config.yaml
n_layer: 9
d_model: 192
normalize_top_k: true
routed_scale: 1.0
Below are experts of layer 3 (counted from 0) of a mixture-of-experts language model. Rows are named gate (a neuron's input weights, with its number), up (a neuron's input weights, with its number) and show model dimensions 128-191. Each number is 200 + 20 x the weight over its row's rms, rounded and kept within 0 to 999.
Before each expert's rows: a language model's description of what the expert responds to. This comes from a sample of Wikipedia text that the model never trained on.

# expert 8
Description: Row-initial labels in tables, infoboxes and bullet lists, after a pipe, dash or line break, e.g. Preceding station, Total, Class:, Native.
gate0,175,218,185,200,190,195,209,203,207,199,189,202,226,176,164,211,253,223,210,208,220,202,169,194,212,199,209,210,171,183,172,202,199,205,188,180,199,170,221,148,167,192,209,188,185,209,218,202,215,205,191,173,210,182,216,206,211,173,189,209,196,200,212,200
up0,223,210,208,229,195,242,211,198,206,222,186,163,226,192,207,218,181,200,201,194,199,180,191,200,184,235,234,198,205,232,222,207,190,205,228,217,195,169,184,197,200,209,234,229,205,226,189,214,172,195,189,188,239,200,191,195,201,240,168,185,178,189,184,205
gate1,188,227,191,202,209,229,192,196,190,168,190,232,182,219,224,173,191,174,223,207,209,229,192,213,160,246,202,243,178,194,180,189,173,179,237,206,189,201,155,185,183,203,214,214,211,180,200,206,215,208,214,200,200,178,195,197,202,187,172,178,205,170,212,231
up1,197,189,184,191,191,183,200,198,182,188,207,225,213,213,222,185,226,190,220,176,232,180,188,207,242,209,175,206,195,211,190,217,205,209,207,216,219,209,202,199,194,210,170,219,225,175,230,206,192,200,198,228,188,223,185,237,186,184,203,178,225,231,192,180
gate2,230,194,169,191,160,241,199,214,238,223,169,217,209,188,219,204,177,210,210,194,203,183,187,167,193,203,186,191,220,226,216,211,186,229,217,195,202,195,157,205,193,190,243,224,237,191,221,211,190,240,162,210,180,213,201,195,201,198,190,250,231,187,220,201
up2,215,160,216,202,238,207,192,160,218,174,224,185,179,188,188,194,215,229,172,215,184,170,189,212,224,208,201,179,233,187,176,187,215,161,177,201,228,218,195,183,192,183,209,199,177,190,195,188,179,182,194,208,233,212,165,203,228,203,253,210,224,249,175,220
gate3,202,187,201,212,200,166,210,208,213,196,163,185,217,175,185,192,195,191,180,174,190,204,204,186,182,226,191,202,185,211,183,199,177,192,188,229,205,194,215,227,200,213,218,195,196,208,185,198,194,180,185,221,199,183,168,190,213,237,185,201,199,172,236,213
up3,191,194,202,214,210,181,201,218,207,199,222,229,182,189,181,182,205,187,179,175,192,173,212,226,224,163,197,232,181,210,201,180,207,191,205,184,206,210,203,212,185,219,191,181,161,214,192,246,176,181,199,204,199,223,196,217,208,168,236,218,176,201,213,208
gate4,214,208,191,174,203,238,168,193,175,214,211,216,237,208,190,216,201,182,206,226,190,226,188,192,204,211,223,175,188,240,172,166,183,233,196,173,199,200,181,183,173,215,216,205,196,215,223,153,202,167,194,207,199,207,210,182,192,200,180,181,192,178,207,217
up4,219,210,154,203,208,201,161,197,213,225,180,220,216,183,183,242,195,197,203,221,191,196,213,198,205,203,224,175,202,227,153,199,188,230,201,177,210,176,196,192,193,208,210,203,189,232,242,160,185,173,184,191,212,224,217,183,209,227,161,177,198,181,203,201
gate5,195,192,194,184,217,203,215,175,181,226,236,213,202,175,188,200,183,206,189,180,189,196,203,198,225,173,191,243,195,207,214,187,198,188,171,182,193,198,206,175,176,197,225,231,193,217,202,217,239,220,195,201,195,205,172,184,175,225,219,196,196,226,214,216
up5,215,192,207,188,173,171,165,197,208,215,157,198,189,224,191,197,190,235,227,220,211,193,178,226,210,189,218,193,203,179,200,193,208,189,186,237,198,212,176,175,177,220,209,220,186,204,199,195,178,213,241,225,191,234,183,192,211,210,214,230,237,191,213,152
gate6,215,214,169,195,183,191,239,245,203,231,170,181,220,208,197,197,226,178,229,226,180,187,222,213,169,192,220,201,182,175,215,179,204,202,189,205,204,217,185,199,157,189,247,220,214,230,190,222,173,194,216,188,188,193,206,217,191,215,210,167,136,200,190,191
up6,182,220,200,194,175,202,243,228,202,220,176,205,213,208,226,190,225,186,219,235,193,203,201,207,196,193,206,194,188,166,243,180,208,190,193,189,228,203,189,180,152,195,246,198,190,243,170,200,196,176,202,177,196,190,177,199,208,209,200,174,171,208,230,207
gate7,213,228,199,165,187,188,198,202,183,185,211,206,238,164,190,186,191,205,194,209,154,172,210,183,225,217,240,236,193,202,183,220,229,215,165,210,182,168,209,201,227,200,232,207,200,195,200,196,204,215,174,190,227,204,215,222,186,197,204,226,213,175,178,194
up7,190,208,176,209,213,191,220,163,218,202,206,229,157,216,197,235,175,184,169,199,192,189,170,216,210,228,158,164,193,229,191,206,200,206,190,236,227,203,201,214,215,213,181,200,196,183,182,211,190,177,225,213,201,178,213,206,211,205,217,221,226,179,220,253
gate8,158,217,177,175,173,192,192,185,185,222,198,168,181,144,187,236,171,180,197,208,189,222,208,204,232,240,202,211,211,190,190,212,145,184,236,196,220,234,212,215,168,200,216,204,200,185,212,189,242,192,203,234,198,141,217,199,197,219,192,213,205,171,196,192
up8,212,216,184,190,193,236,232,205,217,167,208,166,197,211,195,185,199,186,183,229,212,191,146,172,220,220,209,184,228,230,208,187,204,225,206,221,205,204,186,162,194,182,177,198,188,222,169,211,212,226,188,185,207,180,193,183,226,191,213,168,193,207,209,184
gate9,192,207,193,208,213,184,194,185,211,200,194,202,186,215,221,178,230,220,226,248,225,218,234,197,178,218,228,205,180,205,164,185,209,159,222,222,218,182,199,190,202,177,190,211,202,186,216,179,208,219,207,194,192,201,219,196,200,222,195,177,192,201,173,195
up9,213,193,152,251,237,191,182,193,239,215,200,199,184,179,181,186,227,189,172,192,213,237,209,163,172,182,232,201,239,194,183,209,185,199,190,215,236,179,208,213,195,227,207,197,211,241,213,180,210,191,175,209,192,197,198,201,200,199,198,205,203,186,161,207
gate10,209,216,188,203,202,194,178,207,188,190,189,233,225,172,189,205,206,192,195,222,213,186,238,213,163,238,195,196,211,221,168,220,196,181,191,180,180,183,191,186,204,181,222,199,232,210,151,200,163,222,228,213,195,217,199,164,223,211,178,195,196,192,187,186
up10,217,209,201,207,218,206,195,180,211,188,215,219,199,196,189,224,236,218,205,170,209,187,196,191,181,225,171,223,212,189,183,217,235,189,196,192,207,186,243,190,204,201,221,205,193,168,206,188,219,214,223,214,169,217,229,231,202,194,193,230,202,202,179,196
gate11,178,197,211,231,187,219,209,178,220,202,202,226,165,183,211,209,184,163,204,217,198,168,229,228,176,223,221,197,211,222,157,159,180,195,133,212,203,178,209,225,223,175,196,163,254,199,166,206,197,172,190,208,205,226,218,178,200,178,183,186,184,197,224,191
up11,248,221,181,171,200,178,200,251,183,187,231,211,222,203,194,217,195,220,199,175,173,190,210,193,219,187,186,214,186,203,204,225,183,231,219,186,206,220,178,188,183,216,183,223,192,160,206,235,235,192,236,196,195,192,195,233,200,225,202,240,188,157,165,214
gate12,255,177,189,205,179,226,164,195,192,203,185,220,216,197,209,198,211,174,215,190,228,206,219,197,194,228,203,213,237,215,231,233,214,236,206,187,193,200,199,226,206,204,219,204,207,200,216,224,193,262,219,211,179,183,210,229,189,204,187,211,195,173,202,186
up12,216,187,208,211,174,226,186,208,157,207,218,235,209,199,214,160,209,179,191,178,185,220,188,192,183,194,184,205,227,202,229,225,203,209,190,162,206,206,204,215,182,220,194,202,186,185,218,231,215,231,221,193,175,185,210,237,147,177,201,219,188,162,193,173
gate13,229,197,179,182,201,187,186,231,163,208,196,203,208,186,167,187,173,227,178,202,207,198,234,180,226,208,197,191,213,222,197,204,183,190,229,196,222,210,190,214,198,214,188,226,216,203,217,199,207,227,197,220,160,207,191,191,211,200,191,220,210,227,160,212
up13,220,203,201,213,184,180,203,208,242,209,183,219,214,179,201,187,206,209,188,206,234,216,221,230,209,185,208,194,197,196,204,222,232,188,203,203,251,214,213,220,203,163,241,171,188,220,194,222,183,211,201,186,184,171,239,206,164,170,193,219,186,238,206,183
gate14,198,158,203,191,199,217,210,196,174,236,210,183,150,180,208,182,179,215,210,175,201,167,186,223,177,200,199,200,213,200,198,172,181,207,182,206,194,220,177,211,181,195,220,197,201,220,205,195,220,231,166,203,178,188,209,211,204,208,170,200,226,201,183,221
up14,187,172,192,205,194,229,224,214,195,189,181,199,198,222,172,210,201,183,190,212,157,175,208,216,217,192,216,209,206,206,186,214,213,236,201,222,203,214,180,161,216,190,229,171,190,199,200,199,181,232,177,221,209,217,214,187,220,227,224,177,195,186,195,206
gate15,198,196,196,156,259,239,187,204,187,186,196,160,190,193,166,207,188,206,197,208,136,208,235,186,198,200,212,177,208,170,240,237,241,205,187,188,201,190,196,220,213,238,221,228,208,235,232,194,233,186,184,205,198,205,195,226,219,215,218,179,200,198,226,199
up15,192,219,184,190,194,204,185,208,206,212,188,182,174,206,226,180,209,202,182,181,224,218,194,187,209,201,181,204,183,217,187,196,197,171,224,170,186,224,216,177,210,212,199,193,163,198,202,189,238,201,177,250,189,192,190,207,162,197,187,224,205,204,198,201
gate16,195,193,222,245,211,238,242,186,206,208,200,166,191,187,210,168,172,174,222,225,212,171,181,189,218,204,189,189,195,182,197,182,240,220,197,182,205,207,183,195,252,201,216,182,207,181,200,171,187,223,165,176,197,183,217,190,182,219,212,213,216,204,204,206
up16,194,177,165,182,209,174,211,190,168,200,232,226,231,183,200,187,219,167,128,209,216,149,190,214,166,192,181,175,178,190,212,205,204,209,189,223,180,168,205,179,196,223,218,206,183,193,198,197,206,243,183,183,195,178,210,234,181,181,221,220,197,201,217,232
gate17,219,191,183,205,219,162,170,199,201,184,192,192,219,160,207,182,216,218,204,176,217,170,221,217,199,222,196,180,189,214,188,186,162,175,207,177,225,196,240,202,217,200,209,220,218,220,174,207,251,185,188,185,165,154,228,213,202,174,195,207,204,211,174,216
up17,225,172,163,193,203,168,208,211,201,184,148,194,194,205,225,209,186,217,195,207,192,202,196,182,170,201,159,229,216,203,221,182,197,198,177,210,185,218,223,180,202,192,193,218,215,216,195,220,209,210,200,186,176,210,166,184,192,188,210,172,195,204,193,155
gate18,191,218,183,186,202,201,201,180,184,192,213,231,211,214,178,217,201,208,208,194,211,199,187,204,227,208,236,182,213,224,205,197,235,219,209,178,167,148,210,191,242,172,209,224,207,229,191,212,229,196,200,174,217,191,221,196,210,197,199,218,204,197,203,185
up18,209,190,193,206,187,180,152,214,183,201,196,217,217,221,197,180,197,254,200,203,204,191,185,193,214,174,200,212,175,155,242,195,194,226,214,211,211,197,195,186,158,226,177,188,199,178,195,182,221,203,173,193,193,179,188,177,227,219,179,196,229,200,168,228
gate19,229,239,189,197,202,231,185,238,184,192,187,207,177,187,213,164,176,191,158,182,182,184,196,183,224,221,197,184,170,209,202,185,171,164,228,220,224,201,187,187,171,223,196,190,208,197,138,193,180,226,192,186,179,187,175,194,203,237,212,212,231,208,202,175
up19,185,192,221,204,215,197,210,231,219,206,196,170,182,202,179,194,200,236,226,191,233,204,228,213,213,181,196,185,151,223,188,190,209,176,211,217,196,224,207,233,216,216,201,241,195,183,208,157,202,191,172,217,217,204,194,189,186,221,211,175,170,176,220,203
gate20,209,214,185,161,202,207,186,176,164,220,232,206,209,189,179,202,234,167,238,221,184,179,188,193,215,199,197,217,224,251,205,192,181,232,207,201,177,217,234,194,214,190,192,175,208,189,182,165,176,226,172,235,257,188,198,237,163,212,190,193,196,240,181,203
up20,192,166,192,224,189,206,210,206,215,217,162,187,184,220,226,198,178,218,196,156,225,203,214,203,173,193,215,180,181,170,216,222,192,168,189,218,189,188,162,210,211,199,174,240,186,228,193,229,215,182,223,181,169,236,217,154,216,191,228,203,208,174,212,187
gate21,238,205,201,209,228,185,174,231,206,200,210,212,207,210,178,216,210,205,208,190,215,190,202,181,213,213,194,208,190,178,222,224,206,228,229,199,197,233,189,176,177,234,185,233,215,229,183,171,214,210,209,206,167,184,165,191,213,185,193,201,213,209,161,211
up21,211,236,154,195,185,206,215,181,199,211,227,178,223,207,183,214,164,183,180,177,184,223,229,224,218,183,197,209,192,228,198,189,199,197,183,205,236,211,177,177,224,190,214,186,190,187,216,205,186,167,192,196,254,223,187,211,181,219,199,226,215,191,175,222
gate22,201,189,192,198,239,178,220,198,202,197,214,195,201,211,198,195,208,191,227,171,202,221,181,208,202,182,169,180,255,197,188,182,240,211,174,184,196,183,216,199,180,200,200,199,225,169,189,216,193,194,206,194,192,185,184,230,238,162,175,194,186,206,173,219
up22,212,185,222,199,166,210,191,221,236,195,191,190,212,225,245,216,192,245,188,201,177,183,208,175,179,199,174,231,205,174,197,228,166,185,178,220,209,224,196,189,207,241,211,181,182,228,221,193,191,220,186,213,204,211,226,187,213,217,206,218,190,218,187,202
gate23,179,223,188,178,197,203,228,239,213,189,213,182,174,198,198,233,191,169,187,212,190,187,214,225,176,168,197,226,186,215,204,229,216,200,220,206,187,195,185,241,225,203,190,212,179,203,203,193,177,191,224,191,198,177,271,206,195,197,169,208,205,185,190,225
up23,187,215,194,195,186,203,217,232,221,200,179,204,192,160,192,201,162,191,193,170,191,197,224,194,198,191,187,226,182,220,210,220,219,211,198,190,201,171,171,206,208,169,210,210,186,211,202,188,183,200,225,194,199,148,231,221,168,206,176,204,204,176,185,202
gate24,183,176,154,191,178,179,200,197,185,168,186,192,216,170,215,223,215,211,179,183,216,157,205,182,213,223,162,211,211,193,185,178,182,222,214,199,227,223,213,249,203,164,167,183,213,181,158,201,206,195,203,225,223,210,220,220,223,185,184,230,211,179,211,227
up24,223,238,228,193,217,203,187,209,208,250,186,217,174,221,162,210,201,194,204,211,185,225,194,264,176,197,234,168,184,190,227,209,205,197,227,180,163,187,165,157,209,197,173,191,221,222,223,205,202,209,220,172,180,202,193,186,209,205,206,160,177,212,196,189
gate25,209,203,171,200,174,208,199,229,182,252,201,205,167,171,203,165,179,200,194,191,228,200,220,202,229,225,220,167,177,213,201,199,186,193,226,188,222,190,163,198,195,178,201,236,215,212,183,212,185,195,219,174,205,188,209,221,200,260,198,201,218,188,197,192
up25,181,178,206,183,208,196,174,190,185,226,214,174,193,208,155,182,182,225,189,200,170,197,223,189,196,160,226,224,239,194,190,253,215,186,191,228,147,222,205,192,194,214,207,224,184,193,212,219,188,197,192,204,211,201,195,162,218,216,257,171,146,210,215,210
gate26,171,208,202,200,180,206,188,212,221,233,223,232,201,194,183,180,191,203,192,216,179,161,223,193,191,178,225,172,188,208,168,223,215,214,202,155,196,205,210,180,225,213,206,222,243,203,225,170,205,188,166,219,226,183,196,202,202,233,201,177,167,205,225,162
up26,216,186,191,199,185,205,214,210,204,180,187,189,200,174,211,192,204,207,229,190,186,209,225,174,196,209,192,211,218,184,210,153,174,208,230,225,180,201,158,198,208,176,188,180,161,223,200,248,174,208,233,184,207,217,217,216,225,225,199,216,202,211,184,230
gate27,220,219,196,165,205,204,218,206,200,213,193,187,185,216,189,259,197,214,207,185,223,190,241,179,204,185,190,228,203,188,207,178,211,196,200,195,233,217,185,224,179,160,198,195,225,205,202,215,195,211,217,217,190,191,185,206,230,215,211,167,185,233,196,240
up27,152,189,224,218,184,191,193,197,192,187,215,175,174,201,229,178,195,193,213,215,172,202,210,195,195,232,214,185,185,188,197,215,207,173,225,239,175,181,209,194,214,216,181,191,163,198,204,188,184,202,197,217,212,197,200,199,231,203,228,197,174,162,178,189
gate28,197,239,173,158,193,204,228,212,202,200,196,195,219,152,196,162,197,194,221,213,189,187,231,226,189,199,224,198,231,225,172,198,174,226,204,201,200,203,215,181,198,146,183,224,227,183,185,210,199,190,202,173,223,212,168,196,202,199,173,208,187,172,203,207
up28,181,180,184,153,175,214,171,191,173,244,168,175,181,197,200,192,210,193,195,194,199,201,210,246,236,201,217,203,190,187,209,208,204,181,201,203,198,224,211,223,165,197,231,178,180,180,214,224,225,172,201,188,182,222,189,173,233,217,211,194,250,204,237,244
gate29,209,183,221,184,235,163,193,170,248,195,187,178,171,200,236,210,190,220,200,181,208,194,213,169,204,212,222,168,199,188,205,204,222,168,241,228,229,178,223,199,222,210,198,205,215,186,221,193,212,174,209,255,195,219,212,193,213,199,197,210,215,220,193,200
up29,183,234,202,207,161,211,210,233,176,195,176,202,222,221,173,212,250,208,232,220,199,175,201,223,195,201,174,218,217,213,222,186,206,213,187,190,170,207,190,177,175,186,190,202,184,199,163,214,188,202,164,168,217,181,197,212,158,197,176,198,196,215,184,200
gate30,192,176,223,224,188,214,175,198,189,190,183,199,182,182,199,203,200,182,227,174,173,183,210,225,211,153,221,202,168,193,239,237,176,191,206,172,202,231,197,192,216,223,178,250,210,220,199,173,185,231,198,173,180,200,196,215,163,188,217,210,233,203,185,208
up30,173,190,190,209,234,223,176,170,194,155,199,213,213,218,241,193,226,202,223,199,207,197,208,168,215,233,170,216,191,182,184,212,197,206,201,171,176,241,215,205,187,206,202,205,237,226,218,185,211,208,238,176,209,224,204,188,212,184,195,196,195,222,146,175
gate31,227,193,167,231,202,200,174,188,211,222,226,227,193,175,210,197,181,217,209,188,193,234,236,187,186,197,210,225,217,209,213,207,180,184,179,173,189,158,200,212,200,202,166,228,219,239,203,216,172,195,207,228,197,172,232,201,186,220,234,209,201,197,205,210
up31,192,174,214,199,206,205,188,175,229,206,222,187,195,186,205,180,184,237,211,247,193,215,205,219,200,197,183,184,194,174,196,178,216,195,176,168,179,166,211,196,199,163,221,193,229,195,224,196,167,203,177,230,220,206,226,251,188,211,170,175,218,206,215,208